config = dict(
    n_layer=12,
    d_model=512,
    n_experts=64,
    experts_per_token=8,
    d_expert=128,
    d_shared_expert=0,
    activation='swiglu',
    moe_layers=[2, 3, 4, 5, 6, 7, 8, 9, 10, 11],
    router_score='sigmoid',
    normalize_top_k=False,
    routed_scale=0.707,
    balance_loss=0.00299,
    balance_bias=True,
    init_std_router=0.0173,
    lr_router=0.00114,
    vocab_size=32768,
    norm='rmsnorm',
    norm_eps=1e-06,
    tie_embeddings=True,
    optimizer='soap_variant',
    lr=0.0026,
    beta1=0.95,
    beta2=0.99,
    grad_clip=1.0,
    batch_tokens=262144,
    seq_len=1024,
    train_tokens=1193000000,
    steps=4551,
    dataset='wikipedia_en',
)
Below are experts of layer 2 (counted from 0) of a mixture-of-experts language model. Rows are named gate (a neuron's input weights, with its number), up (a neuron's input weights, with its number) and show model dimensions 448-511. Each number is 500 + 50 x the weight over its row's rms, rounded and kept within 0 to 999. Numbers have three digits each.
Before each expert's rows: a language model's description of what the expert responds to. This comes from a sample of Wikipedia text that the model never trained on.

# expert 47
Description: Proper-name heads. Capitalized name words for people, places and religion, such as John, County, Church, Gospel, Christian, often after the or of.
gate0:501445513586547470513543516427456496580512473522475512540474530515578502463492563533423504501442470493464483445477443578373476521490537546546613398447532515437527479411476484456499424545455583
up0:586570511469587553524501426501488566470566563465548525561528512503559521498570477548553496509503403477465467500468432534469414372516473482518498532566497430534516481446584525523514540516491624
gate1:523527423459513526493496565556525495447501497466467567587542468469487508453374437567478437534461579570508521467449437530410469520483426499570519512567552556455387503554487582469490526411569393
up1:444515488462545462551519550532543492495492519516397580544586538409520452501462483549507547547414549566481664405421513498495533456496442548572452489446491487540479488444469516484521507472560455
gate2:481531526494474624538583575505500501518393474481546574415508438435536459479487544506499526468462450544499482420520520488506491471502457480446456547476548456481511393487467473579469603463538521
up2:506501471402458424422486472553510363526536556551539475459450493468580565559480509534420538494544549505402445422529571562507531455461517496552554479443465518575372425469547428460480526463531458
gate3:587494521551492374573515419555456483475560481477517508454516497488529534514463470559545462523501497487488460619550452534423502581539438530478538508498546453553534491458469590535463523498472497
up3:466435535452541438494550532445450477451600426443455539580440441560520457539510498491460518549520517524500477474450514392386447496483575510489505510461513531482443480438525468391499457464416543
gate4:495539443496483475614454493499494397502495435485529499475454430508569501539521519534483452465543423546404467517474504569501441529500479496445500539506491495521463447547428484526432520400492550
up4:471511533655586514502431488403454449528469515512568496429461494406410481486513513438558530540506389416449487497530495486509535527531510402564558549578544477436497512544491519494488446430513400
gate5:586511461502431415462502480450599470480407554453482528478484583507530498560489539421443507537625495508454553438449447459519451485496494477467627569531579516503455493487548493523469511469476422
up5:463439452553599403506531500474509455536511570527477498573484519412491487437470505408484543607520451478528444547460471483618442598522509558447488487553439438493576488523452524518547481507467475
gate6:567512530506449537473436507580472572439564475529521543429592454511508619454500584511566502485524461517485477568486414415455469573538483443562609435502555563388599519506370472441611553501496424
up6:503479498515503541530506459410574470573520485533415437526464568447465465468477489508535477635485461512532499456583432503524542498510495484405563652442433485567416540500566502522497486505553530

# expert 6
Description: Mid-sentence content words. Content words and word starts after articles or auxiliaries in sports and general prose, such as be, known, penalized, consecutive.
gate0:422491446499550477434484537450465447476464525527467585517498372502485451559528524491516490497512531431546498552491436470479515534476462433507465502571417500482529517485474451398482541494521571
up0:519430500473548560577473355624552497555467475482568520444605486449484601468472468514553451422550508487518492526435515474533584477472487522552509513482471545450514507486494520484444535456528518
gate1:600478489536485450503627468437465552512488563414604494437423568587518578522447460473581526640573477516497530546507494383481545433522500516569548474470470607487474446527489534565473456493490483
up1:464455519502539541440422542517505620486550395526612627441476558569442549478494507574483496462496481506640558528528510528561415451479545529574524407513453591545515436517541482552593551476477402
gate2:483539451465512465483490465547577551444556463460520508472469564395527398478550514510515538540525588555449442475526477484492532485530497506566419505537454484560515484533491496499469552504460482
up2:477599463442441430501522413576475548497521515478572561490521504534516467540551506477563560490473480526483522401500529459491522577538481498502446417553527446499519580570473524493442501472567415
gate3:579449526495491529457538561450464511485394504550422379519543464403565546497481529511429546524510489589517550575489502542496433472476496557487494616431469523474586452487518522421525581532450452
up3:538548590517565555471511500601476460458500473467483525449503562465535553505458550461538481518381508545467426490549562490539495445537378437506541504432521564474502509478466476495478504542481484
gate4:437513566515468548563489502530504515524558400469520506516513432507466478451528428524466528562437454511482478476519533471458481405549476489465468508520497494486535539551434556407516460484522515
up4:372508556479499450563488574426519474547551518445513488500486478456492540569434574508510522512512484566527499477538457430468570431488486463484426584478439564434516474549496314498529429516547495
gate5:450426531450442459509479488531456482505619546494552506468410467555382456554448478380489466557476529580518526549533555449502516530556498484483491515533387540497513475351462425499471558463523675
up5:523569563538436494459558506454570454499523436458479486489557442578475590491504568487472400546481523448519444497500585532542442597464457473421510451485547485485484451594508458515520521442545501
gate6:473421526520513463442594467491508468455491498408500511445453579438443546452438543488481499503544580513500525462541482385474486535423552514469490578472576526506502482494561516481449518494514493
up6:517490505531540420448545518472470515478516466574512540442404463486530402580562543488608555465548500524537535559551515500441521451528464452452517468509499463499499488484421460466483516541519418

# expert 23
Description: Content words, foreign script. Common nouns and adjectives after articles in expository prose, such as flow, regulation, modern, plus pronouns it, these and non-Latin script bytes.
gate0:418499495499445452430532394482409439447514465518478488454455460532531536571560543529505502475507450424485418516603466573567555442427534523468430524508505491515449556501432451429517526497487549
up0:444483457483516572499557436453451503488511509558543424532572513510454553478512556524519490488561446506442519539490503471470549444464472539487471572499541438542566420562515550458490538587467543
gate1:548594499497440415494451457506441511493574447487498535479545480560544450502562511562529514568547481497475465429472543543459460509479492477558425554435491452493479520520510512388517615498535557
up1:484451514500457512549527448481519458517543489540492437576568510541481511528468553554515382503489482508442520427468524592485469491558428528476567482528408472465415564505495542389605561544498593
gate2:544509468483572544460529499450504507534451459534475529572523526450465547555535482548492471469550423469521460489526483433383486561540471518445514450543475523453548498645584552482529469473526454
up2:576504552432513557442538527518512587530533484532419523566538508549496466589476511469515490535522535451482509559591399481525526537529525493506608459618534437517534577419483635583486482478454509
gate3:543495521509530528476497496496512519513541480506479437459526508588510413468448506563466484478462558482493487512546496537458404477435489578443492531472575472459536535562493491454484502521418525
up3:541461416442487518494526488482472493482567501504521436510562460486474481515467596452469489573511547507462530529472537533497502528495501538539468504518538414498514549531524503520468499470464510
gate4:476544505457485496454572445468452519540576478547525450487495426545572481609407425536590511528526498572503528472441472531411527539583473452474489506559521482508550545478471503435559473509523512
up4:485493547444631501585500420457516484485559445513397463407533492528558531469476453490495515496505476511594508566441618458569467505497402580510457563536582466594574575482496530486452480488578420
gate5:555490503519555509565525510481545502466402428463528535568523432518489477507522525423452605397441590491551451505560486497490495538502442489533560548475534541537512472542518587521488482496503496
up5:517556548489469425522602423503544492463470577475496562459507440504520586492549485577534528512408527503522521522580501549446504611523463454539528459577552526530459489496538518435499586492433492
gate6:522463529557490470419477451508499489507515477511535520475438478465446467454611463423541477419491516419518393577580426438519519542573434458514499502501501536532477514441423460476560460400501529
up6:520511477411494451508565540442488514545482479465620536635494537507514499530550509536542490446524529485502562547524438448554508470534497447496504518462474409442506440553442474484502532431579599

# expert 13
Description: Common nouns after articles. Everyday nouns after the or a in geographic and descriptive prose, such as population, area, building, school, crops, town.
gate0:500549458483490544533597473484552524539526481606486450542483471457498489581411415476559427487558549565506497529539522469465580530524578473485452580498522544541558549431522490430519517445399525
up0:562428368500455517457472472495479551491507514478480550494501514499482453511589521575468488543540495507519543513566433457524518476459547496547535477475565465497527459572538488545461506533450506
gate1:441460373437515497498511473499519452408398512507474489550405512470468461510436389519530588456570514514530475541478566492584462529497533491577529503462532576533425522418558593519494566468456559
up1:651413446533431567419498425520401509458461446504526465524504505471440514515498490607522524478435504481544496474481457508510420503565502498528431522537597516517486520431432504410404543470488476
gate2:523568568459535502466522440490516596484522459483448522485553482537488514513470439532526496469510531480478469550441518591500482496642544471477449513556509493476523462486462563549510500436428453
up2:478503436445556493532508540509543486540481529460523579621450451470525455493546486591460545475396399476515451506492447515462511518590487551433470484494430490488599437502512581509528630613494519
gate3:440545541482543515486552523450564527398513515473480470430425482372518469523369475506486473544515456542380519414576424593446574482445479491471503530448454528621567575500466525586565465498484521
up3:395455438440502478506496520523452508531512487438530493473511460481544516535506499516476508464471435501435554567473386407520497434647455483470527640519489437558496541505612486527533509491493569
gate4:538531440523516579379444575554514525518546554531615511568476544582518578577532507563556583499478428576451578475529504482530458523512576566549519443454577567445525560399428496560521480520420512
up4:480558537515477449406413554544562476527531539466486446441512510516503367437554564430431606469500477526454543453554492396545424481433494551495475474441435475516528564525484495427443527607491393
gate5:434531512453518520498517473535460529478474503487463522564527476507547479500391482617467584552435499409449503528493520554455466474369503431508496558563551453485548533506446453451470494622571487
up5:467488447530529546548547453529481497443535506493392554469444390530482487483533498481484469500497484442502489454505489544517569476561513533521538490565447491500556590538410494519541423474509435
gate6:450510530489489510504538542544504520482516445531497593473504468470492561494601504513517506449487471419498459384510514534492500452438503531515452489462484483553462484391459462600494524548463512
up6:554511515517564507527419482527525477530514645496502478536475481536528533494548532501491466491492450560417525430404455528396483501592509526417360490503525474427580503482478471513554476548580539

# expert 55
Description: Table-row and line starters. Pipe symbols opening table rows after line breaks, list hyphens, line breaks after field values, and prepositions to, of, on.
gate0:460450463539487487515509592481425437583432483546550523461623498501501512462526507474594417495457443451401502499536453528492511502478529425508532367534511605496611463541531527450537560540374434
up0:438452488505506337543481496502504406514457517431579519488545453517582502507468537467536459475490507542513501440494489495488489569499518525495498323461513489541583528571532542489458463538532506
gate1:490413506472561452428484500454535529538528502465446528485577537462492473517561582492494521433490554572535483559652489546469484546515520481542497462561495450425566389468507532504577439546469529
up1:505530519522428516594453464491456468482447515555558404485460508499493525489547514427479472535425506442508449420378434557550484486439516558562457412400555567464499506365512441475426482568471467
gate2:560507513444514452566431537485515532534392453483549506494505496466484515469586485522541435488507491496489424466479506513554504469528485496471581537478579500559473515491554443486471520466479467
up2:399507533562556466463533501537436481542595541522452432568524537474498517521448470591526529500486533476502550459478500471398407519497475467500536453464508539542492559508433537435576487508525509
gate3:567486555509538515466516412471443538568565495521516431558530523513553611563525457527519511562562589450560405395461460512445383575527603467456460537528539529496465503416478520455466406520479508
up3:389557472409464558577390559533407494448510533454535501435504479465480425510518434440393516444422397489462566528579536484492559590583442538488490474473440488444572481502489575534520548395434506
gate4:425482507485498547603473564523478588486487518487505523464508492517457478504523509487446482493458496480549509538517527530480462520417517473587496530456447495517478543424552511481507497514505422
up4:414558423523529540524516465482510545523400520534508468537532467529501558397519628544533507532412498464505552463509578535493523596425535508549490468540511549526534524504466462571518454480510474
gate5:487428511422443462381474521445433551485559467458570467509556463544571429450501508479538428508476537503524510552505452486513402477523389496547520466496513597576525466509490499522464470501453455
up5:456495420477520445459633490462493528644567422497516495548453510444554450497458494470512510505493461556460453512531492596515508442567531507501440580520579440437503558487513405475489519500430391
gate6:562413482437514548520536488483374558515472453471444514509419572401465430461528453461598540444513501515438528503506447474481442552503556500513560481543526478470506523434454557584502446396518444
up6:482603485463560463490547475561599427457463523523577533485457476470458502486515463493476457536451532440572496464532483497464492442458542510534487540550529432574547497515493437559480499520548512

# expert 18
Description: Proper names, places. Proper nouns for places, people and languages, like Texas, St, Smith, Limburg, Adyghe, including name pieces and species epithets.
gate0:521527504482549431461502525579409520412547453529699428430433477526419448569535476500544527418464562536505552357465554472464498527534435440477486552471465513521548535518443454516481450422457475
up0:497493526547519476492514489548420464462504471544633492430518491495467385548501502484499420448514522582503572505536551452473536613599434555430424510459431502492488487474448462459509522494441514
gate1:557550512446516567406576479648537492568423512413546531492552476560553504540525469491472506573406504574405536516452509561461533486542402485521446446476457590477493572518398506423484533396501440
up1:499462514485531567476511554471459528470509556465471454505546506515538473489504438562533557553490485658427488582447506537403449494504419528491447577431463500542533528476502506447478502541503445
gate2:450416530476554507502463560443443476495461466530599521419493467486527567531540471414590453455445497539483454519498672553557502519461545499484484448427538511537465513474548547490557493489555479
up2:443475466501556597508499521445536565510521505428492467508559508551450459427466529495557524534483426508536462509522473487555569575511500626532502549409502498527557576560476455522512538389497416
gate3:466409419607527461533473436483493494443457470591493493441439522572500530440483410535543512466631612472467489469504495582462531582519504391503462546527502410435505464489532470515524455568481523
up3:562546546507448424497520526523575494484564468487519427556505516540466490512544522389533644514516484511510514502494561474492530523461534470513541419547487526525457471451536427510473546513526533
gate4:451492494475548446512551517544390497529398482507456401502479457583569455518514502543574434497479429593538457547448497456528482548477468464459584480487474535486567490424546507517526427491534565
up4:532528596534452489462375485449474483478499474502524575553547449450534521496576566497531524481518513433539541493637493460477452462618468406517513571556492473500488503441439529548533541476465474
gate5:516431473489515531442521604467494465500445404431470488411510601461515475482448474526509424460511467479568490530481579505530515510493446506503517466518485452435523503564523545575499557583547546
up5:458488444544503564455397553503532515493532546480551521449571483514506532447533485481421513435482526440492522442415540432607563517617494479431483653543470454451525483518530486482493551530489497
gate6:463417458378474551511503510447423527532422552524517456486530553436477458540514429492599419452460585521583534507504446550501359490506564484443525503561475453419454397579520521522502528464489541
up6:527520527531486523465370534550506519498577470522501486503456445500496516514481525487387573505539385537504436506522519470466518490526489466521556538499527545504505540538451491564554486466474513

# expert 62
Description: Table row starts. Pipes opening table rows and separator lines, plus name pieces and sports words in tables, e.g. Championship, Final, vs.
gate0:505527440515451477359572476394441509526432539468529451475398422565522531506514529578492420475582580547526511532455550472512470461534480484485507500474441527475480611538496391511525495448575482
up0:568429444500513514497504561467552463529452567504406562413443466520428534491418518448506516529552549506473443529497524548417501473435481508474511550450444445494508510383450530525556524527559472
gate1:527505519604542534480572484521506477428489483527536561439463514538461512386573387564547480570498550575513554441454564440500475571598495505435509492544563483486511463495427435502512515509524490
up1:470431497537548516498524602484531516489519538493360565490476535522566536463521516549482426530543515504447528450444565509530477562477452461448555503557556491483469528518501498536503476542390533
gate2:556550483426517461501387495489496447434515524516522515552535589478546445567521447509520504558432460587556506510484563569490436487578470439581477431549542534568558463511382477468458433512540493
up2:522534466512435478543527542532467504534527404599475577438509544439521475502576521546494378564445531471477533381572520487469507474570480481406576496529534518542479558419517496458466461528482434
gate3:431467536472484453516530490484465534521533427527521539536536595474468525457484531510479519522493593547533508501486482542513495441496533553542447483528546537486537535535504432506524560490619594
up3:547495524477514570601543516486493449477513434519572491467494585453506592458446457565410445511533529516483464473508481479459533519454520471472493531553503558615558522504554529463515541530533549
gate4:569536505552568486510589532475511513459465512562464501482434508475487553564569504454505413491552515429557468523470527537461465491493457509467383544477512431576547498564467450564523536456534457
up4:520459492490504429567468525507413436529389498532485466552494505494485404494480429567520503477476408491426546533561526512517453577492488555495567449565494429404419413495535546520520424368483472
gate5:543537574562472475519424433489511477473551500467472435409466523576439524475496549512432505503450452488581523434556510514363511570493481544588478503465521522607482496577413425518497499490471550
up5:515554518424514443476518513566493421386441484540532573389476516549498459521489540485441602541535476486504495419547451520474396497527456559444509571418580484489529497511453503581567509499432603
gate6:489459464464502499657469532500463507578589490485495492519489510477461529542503506482429502405465440536476561460587529468493519587499610532516440551522525487507510522450540491561528520520501514
up6:556501497622446479604554349494531559534461456416454542418508451470470448467597459505498422448472519452470629484548518463539556420563567462500475550494454490460543508444519507514560548479450509

# expert 43
Description: Nouns in civic and award contexts. Content nouns in politics, sports and awards after the, his or a: votes, Minister, Award, episodes, Cup, pitch, plus dollar signs.
gate0:476448389519479490495473535539496554440536618563562548559496503455375496557510547520511599588546487447513428530568450530569542542513448499474444492537518552433517502497456500537496464496563471
up0:512464473533533505510514502575401490521501514563518540469512506492448510600566456353557608456496615478503431505566533480541578531460524506552504449554602533517452537536545490494495522470504451
gate1:593494500536392484449418468514413444474496482581482502522507470529568531535504517438518550455456443483457514425535497395475644444505507420467453469509541560528479653533453563486547583477367550
up1:572540570470526532567474551511432382369404500390606518467535548502481542470522519555524514491518490520503545534442529532565481411458507481519484460507472597530457531494570580485452483468510508
gate2:492519472483500534395529444520557448513492423497439479550455516514566436439426532482568525496480503483498478508477525587524567506567507568475396499423520527498475555545497532499475486435491533
up2:448585440497506484455569552474540455483527519517484578506521456390486411397611531442578521580470494398550492512547373416463500465492534506460520472534572522505521484547544587567431402474546541
gate3:594487542477496477503439516516515489495525487441560496529542493453489404548486457476575572515548468495453523499501512551432476459473449478501544521472475436622501508418440542559371516586532495
up3:575377549474407484448544451531537420454515532494502431548536547445487430586484466433565499507540458429475445480513464500533536537519425435552499451378492450455512425502425499490474606536467545
gate4:449541535425536479473563481432539436511506534497451474437530483528489463534511521486430505564547508547479437424552452494465470571469524533526542444535432476370522524504458393469423444468561533
up4:503575506524499524432540525492446504598495472551483517512522553547487382539603519538497523532433443458499449451567485481515588541508556501488505493560475427539506512528490492543527401427362505
gate5:462616465479499506597467570441519493463494537479508519455394573540601512468470601480542445459519461386467575544607484485478466547545440515464476509474533456439496599341491509540540478611459478
up5:519425494475478549455507433524545581534438480427447497609563545552504459532482445520537386588513521569525571597420473487489495443549530505476415515517491523544470475499367431461523554515534611
gate6:600531424610488527494449459501499462486503468462525531529426399586488469567507405446420414434549523573469446541492538490455491510538429433461495530546594472485486501478486544479505538415526553
up6:474517478515481552487524463587498522464463471440533454393504560444546488531439516505468497465430524452487440472549445467526474522529526488551498503501442464508534626512463398566536495456468388

# expert 46
Description: Verbs and auxiliaries. Infinitive to, auxiliaries and modals (had, be, would, cannot, did), and verb forms like refusing or rushed in running prose.
gate0:452469498553453468523510545464527487477538645463508452503444489459518449396617534442474539450479486556507615535473521464535480567495524514459534580562575502444510429591558575602539458511478466
up0:554569514448459498507527569420468485489501543500484500538477560510466537502446528464503553600465506531549517589580464547576485581454454448486468432557489503462563413611597504477447599473415455
gate1:459442511558507537554515498492494657437535439452539624544487499456511575512530544469572504515499465506522521498474471461502450487500567474472479508606503511525469529423562502456429522456531477
up1:441442492435505495456519548541568581482469507546531525539479553567498503524482485525553608621526509446379510565464530455444430485435541582466566527470537480502448490513502484480493503480508584
gate2:400491493515553475458491488499514480570577514482536533485467465494596440472486509509567527410504495519585488521414443606467459449478533489489525582427515502552530476441521495487576444528493443
up2:529524494542470487450571473469490488522535531482503528550505520538411429521412536428511501449543459505491449552579589495487520515505449526499514496456474423488549444532517463453562453489523462
gate3:509455461584571523430527516494444439500465523547531564486444448483447474471459476536477498489464511538445442527478516458517445540553549444491440472614478576425515565463568542498494420472486501
up3:509562454493517438441492484514416464529516479501439484492497564532512498510416466467428519497368412411480520530538584543501491433524535509441495461454390509437454538555482497543486568421526550
gate4:473514541460541489491539506497421601502441624428414434436540480499540531497438492499439550558491502564527511429436545575490509614550480450467512517486494486502511370475449442566569547470540584
up4:549566547532511472423560495553501476454483502517492513486526481520530535514458476524468538479502454505451453497483580551464534506385568539497453432436473451525504540487441435450446422371495464
gate5:563586472463455429494679588464502484446462409496552550538545559487628532510503537560504503588426566445480546554494581432547486626487442524487530547479425530553434566497530458569518560523556473
up5:520488498528464525546496514575480572552551552402524490490437552446507505532469520585413517520525534606458492544544526484546533550536487511516514417475518473546557467549522567543493486475556567
gate6:481416411562546462528431511506416434462524540555444428556492494490536518456455539505487644578506571534463531546529435512473561339568520529568529442436617476441473598534534497585581535578561463
up6:484408473488486611492500475507478579461416533545460552532426472529481486441571482489499548502540492414503483530419486448470468520422508487518575457398517518446463439423553611555579487443527536

# expert 41
Description: Verb forms and endings. Past-tense and participle verbs or their endings, such as -ed, -ated, -ing, became, began, moved, broke, regain.
gate0:501511480442552463501481488517571493565417582553462343573587603454514514439410481520551534452525553497517564561495597443449491448465503417528437513462542467494495595565431492455520451502593504
up0:487489509487462551490522537507513424588450456405475512490427471427509463543458472530446490451623482532480498543435536447480448492519468502605507528435502455450444471560509514554516518564458510
gate1:472521486539505530530561524465549532518585484462497444476531529484516638500451499513444587487465445519483527515441463579468502503433539486558482513491604498424524493463544495485577469522486510
up1:472543508424533490517540475535438517492523521482513501483467527511544494474546562527422549496557503507485438513537558493493422491435485507446426502448480544523490529510446476467446545495528477
gate2:412519475496530446491573541481530470503532556465442595501452552406462446516429526432525493532519557466545480447488464582538530431514497437471527494503525478471509598588517521539504495554438434
up2:404574479522442468495464495561580560583525367446404512532474525494602518508534530508403462489511461513558471427483493647502493374468508403486460518442519522472457491479504471605508584528472405
gate3:631524463417560506538451492441471570536499547479430459570532496553507510524543435527365472537575544601491512639481520548541600440521504437486421540503451425559562487526424452513478528476455385
up3:441496480440474497465494485443469416460548520431516433579508483488481487459333471584532529535470534440480453500538511570550443472475510465488489398530495452473581449563520514552484566414528486
gate4:565535517500574494446565557503495511475581543473457526453634456481442439472505440601523507470494468520431511487526442500549502487542541495476486489548498433591524483516435458483446545468505445
up4:585454485451499478417473481511493450514453553511480554576544421413446432506497447501391485381512504464534511394463479482546483461398595543558455579547539557561483506469596537549484404460498468
gate5:466502497520553495527491509528521618416609446441546456495448473488523533489486501552527591542551507528452503485477431472518538553444530503537495592555625584420523492593452464487477486527503462
up5:590469484485559461497484484502458445517497506556524509582556527512600504519458440599498533580577490536507476486471509479488561498486626507528515457544507503561568556485531488474474495516429500
gate6:413532483433496464625459547426443370502454522501410632537508520482534525465562496507395625498534429481485544533484524503439415440533541480542403455456525512519488543443579448524519503458571507
up6:458522420561508499469467489532481504505557412442470474491490458488453416477516439369511493514480505497524568516451460529500459570588430494589521414537456508441507470520482601548528526525487539

# expert 35
Description: Sentence punctuation and clauses. Periods, commas, and, was, is that end or join clauses, and sentence-starting He or It after a period.
gate0:487529568492576606493551514532477486463495495467499442547464482529485448497518467418381503548481488526491546523471493591434526498478455502371542528519574460456565554529461559557448533447426493
up0:507457547594432520497423544498621504527416531594507464541506485480459645540517509510564485505526530503508441528524550499573492646512545570533530535609432494458465515511497468474462470551456550
gate1:487500494400472517408563488453497596475520388507481473515516518505484427490419511500547443418495491517454517401512575492441494570548571555535497549521549521551512518469465520552530535498447473
up1:505470546582442479502458581498536471537518511528545499493591460498579563515516487493509621529495448528494618541436455509445465419535482472420589465489516483450548483482531481627498416554497485
gate2:413531604586446463486534554506494419508445486540504488475514531418474452460463490603441582501464525552550530505505448634467422482483481477516444459469527590518402484459519515457475512561531527
up2:442471457431432490485547536562483384443495515516496576523540414522485528501440497470524540455451489564456543465506518463531539635463499447491537430521486480505501451530483557470433481502504521
gate3:538508478455468517480515453392466504462555514495373422495442552441514460395522512573469542467482525513572535515388355572463489473451554430433495500480493438464503415470513578521522537525492452
up3:468470395553502506550544472533522466513492539355481454556461563427472453476544479549524563505607496474515497491438531522576479475439509501419572471512547499441420477522646557496470509594454465
gate4:576533474586537524511531437535440611464517484507520453457430470569471466490578489498517500495491490522399581499449560500510524471559436542471477395411439478417546473566594530536425523440525535
up4:426551595524537412500421553610515518476409520540517538434503460474534541547514560531446511539591531531465448459410534487444454521492528540472463538363490541509482534458483495557438538506492508
gate5:492448530546570582503554389510571603478463438617481542592537488552562492492503573513398536493454495615432510420593544432442586453494585507540514481505457457412500501431412569511501495522442532
up5:584554476583479484540536483549593537430456601551574605583629531483476535508499501439482435529498408564394529525507486542484508501483455556562417449483424529375435526496483504598566445521503527
gate6:452450524437405552538548521479466363486585581472506452486535452469518514393468545477432455543496504508531540438530510460459412566492574562532539539573406447549484479544463464497430577588455491
up6:389555499436490519574421510538490510533493646539568407501475507565467588497420556511464517603405479500497549578505509521511476454503577450513418579488400469444469423603459487566439530519529506

# expert 38
Description: Clause-ending punctuation. Commas, periods, closing parentheses and and that end clauses or numbers, including decimal points in coordinates and initials like K. P.
gate0:420510489487443406487530486449579477472466571471489498446476453625485490530508474485568553485478466530516486525464597550372407519524461592624479623502522511524476547514492507517456473523454491
up0:522522615433493593511450477424487483465511551541484501383492463616553497477495516532478435585491501469527480454450505613459393510500545555465461562606446589563419475515491417452499487541433572
gate1:475499468530556491572581566529469547487455481613542537448519506452505479427609554516534445517503435562586534509490408489498587469468507512458441524481526569438477502451441504435526535434484574
up1:376423539556511467526438548621469563437469477524420527460556476516457502412498465610530475578525527531447452484503392540520569498474614435488477452503504521494456583420470455472486423538455498
gate2:462542572631473461457453558494380493514478544558546494511437493499545451545507462447568393489476558517524524502470471508576466540450514452478517683502495454403497478495538559571508462583505489
up2:527495444542580442558559555507462502480462481500419450491495529435494674498474507499553487536519517512478516556500527521518515425476542444555518569529520510521476485519441490436518463536479500
gate3:587566500435495497492536538482438524562500455410506492541488504549582503476502533509549556437467432515486441509410450568477468481537470478411607519562500455578611458542409533626532541453489364
up3:555426436535486541499432461493518516430514578527460536460562497496453469519373477477429435589444579453441523558483619482487634471535530466518465460517596554512485448537539464385466436455557479
gate4:474553543575478504530549533492481569500461505470484541528537579542523527514387550517515498504497534494494446503509471456543564526471581493501589569429465664486608483520549531535476543496487523
up4:528397505487488519541467506435539540421440489504503484476453550469410548498501463488465477507460489571513507500462485429456480484558536483519390484523509451617497462433400511553601505570515491
gate5:447521521533466475459530561468424468465504573610517566543569487530567472484529511537532458512444477423502515474478434534538469553505537533463517474466570436546502547484490418456495548448580435
up5:540506472535462484508503498485374432510447492503471515481457441473513492469513533501546414538440599448593446472478566496478498511563544465510603593503459486473529551509451538476502487509556489
gate6:450432531531422594533463480568581399447475461467484498531495440501544484476550549506512520503469511514476492565489492489495493548556535500553502430453464516539479489475530491520561560472498496
up6:468521459577527408506500541437448502464455592474433398508467507522564567432507502530513392550520501459470406498471507551460572553520501519451432566447572440519538468525391529410471494456516481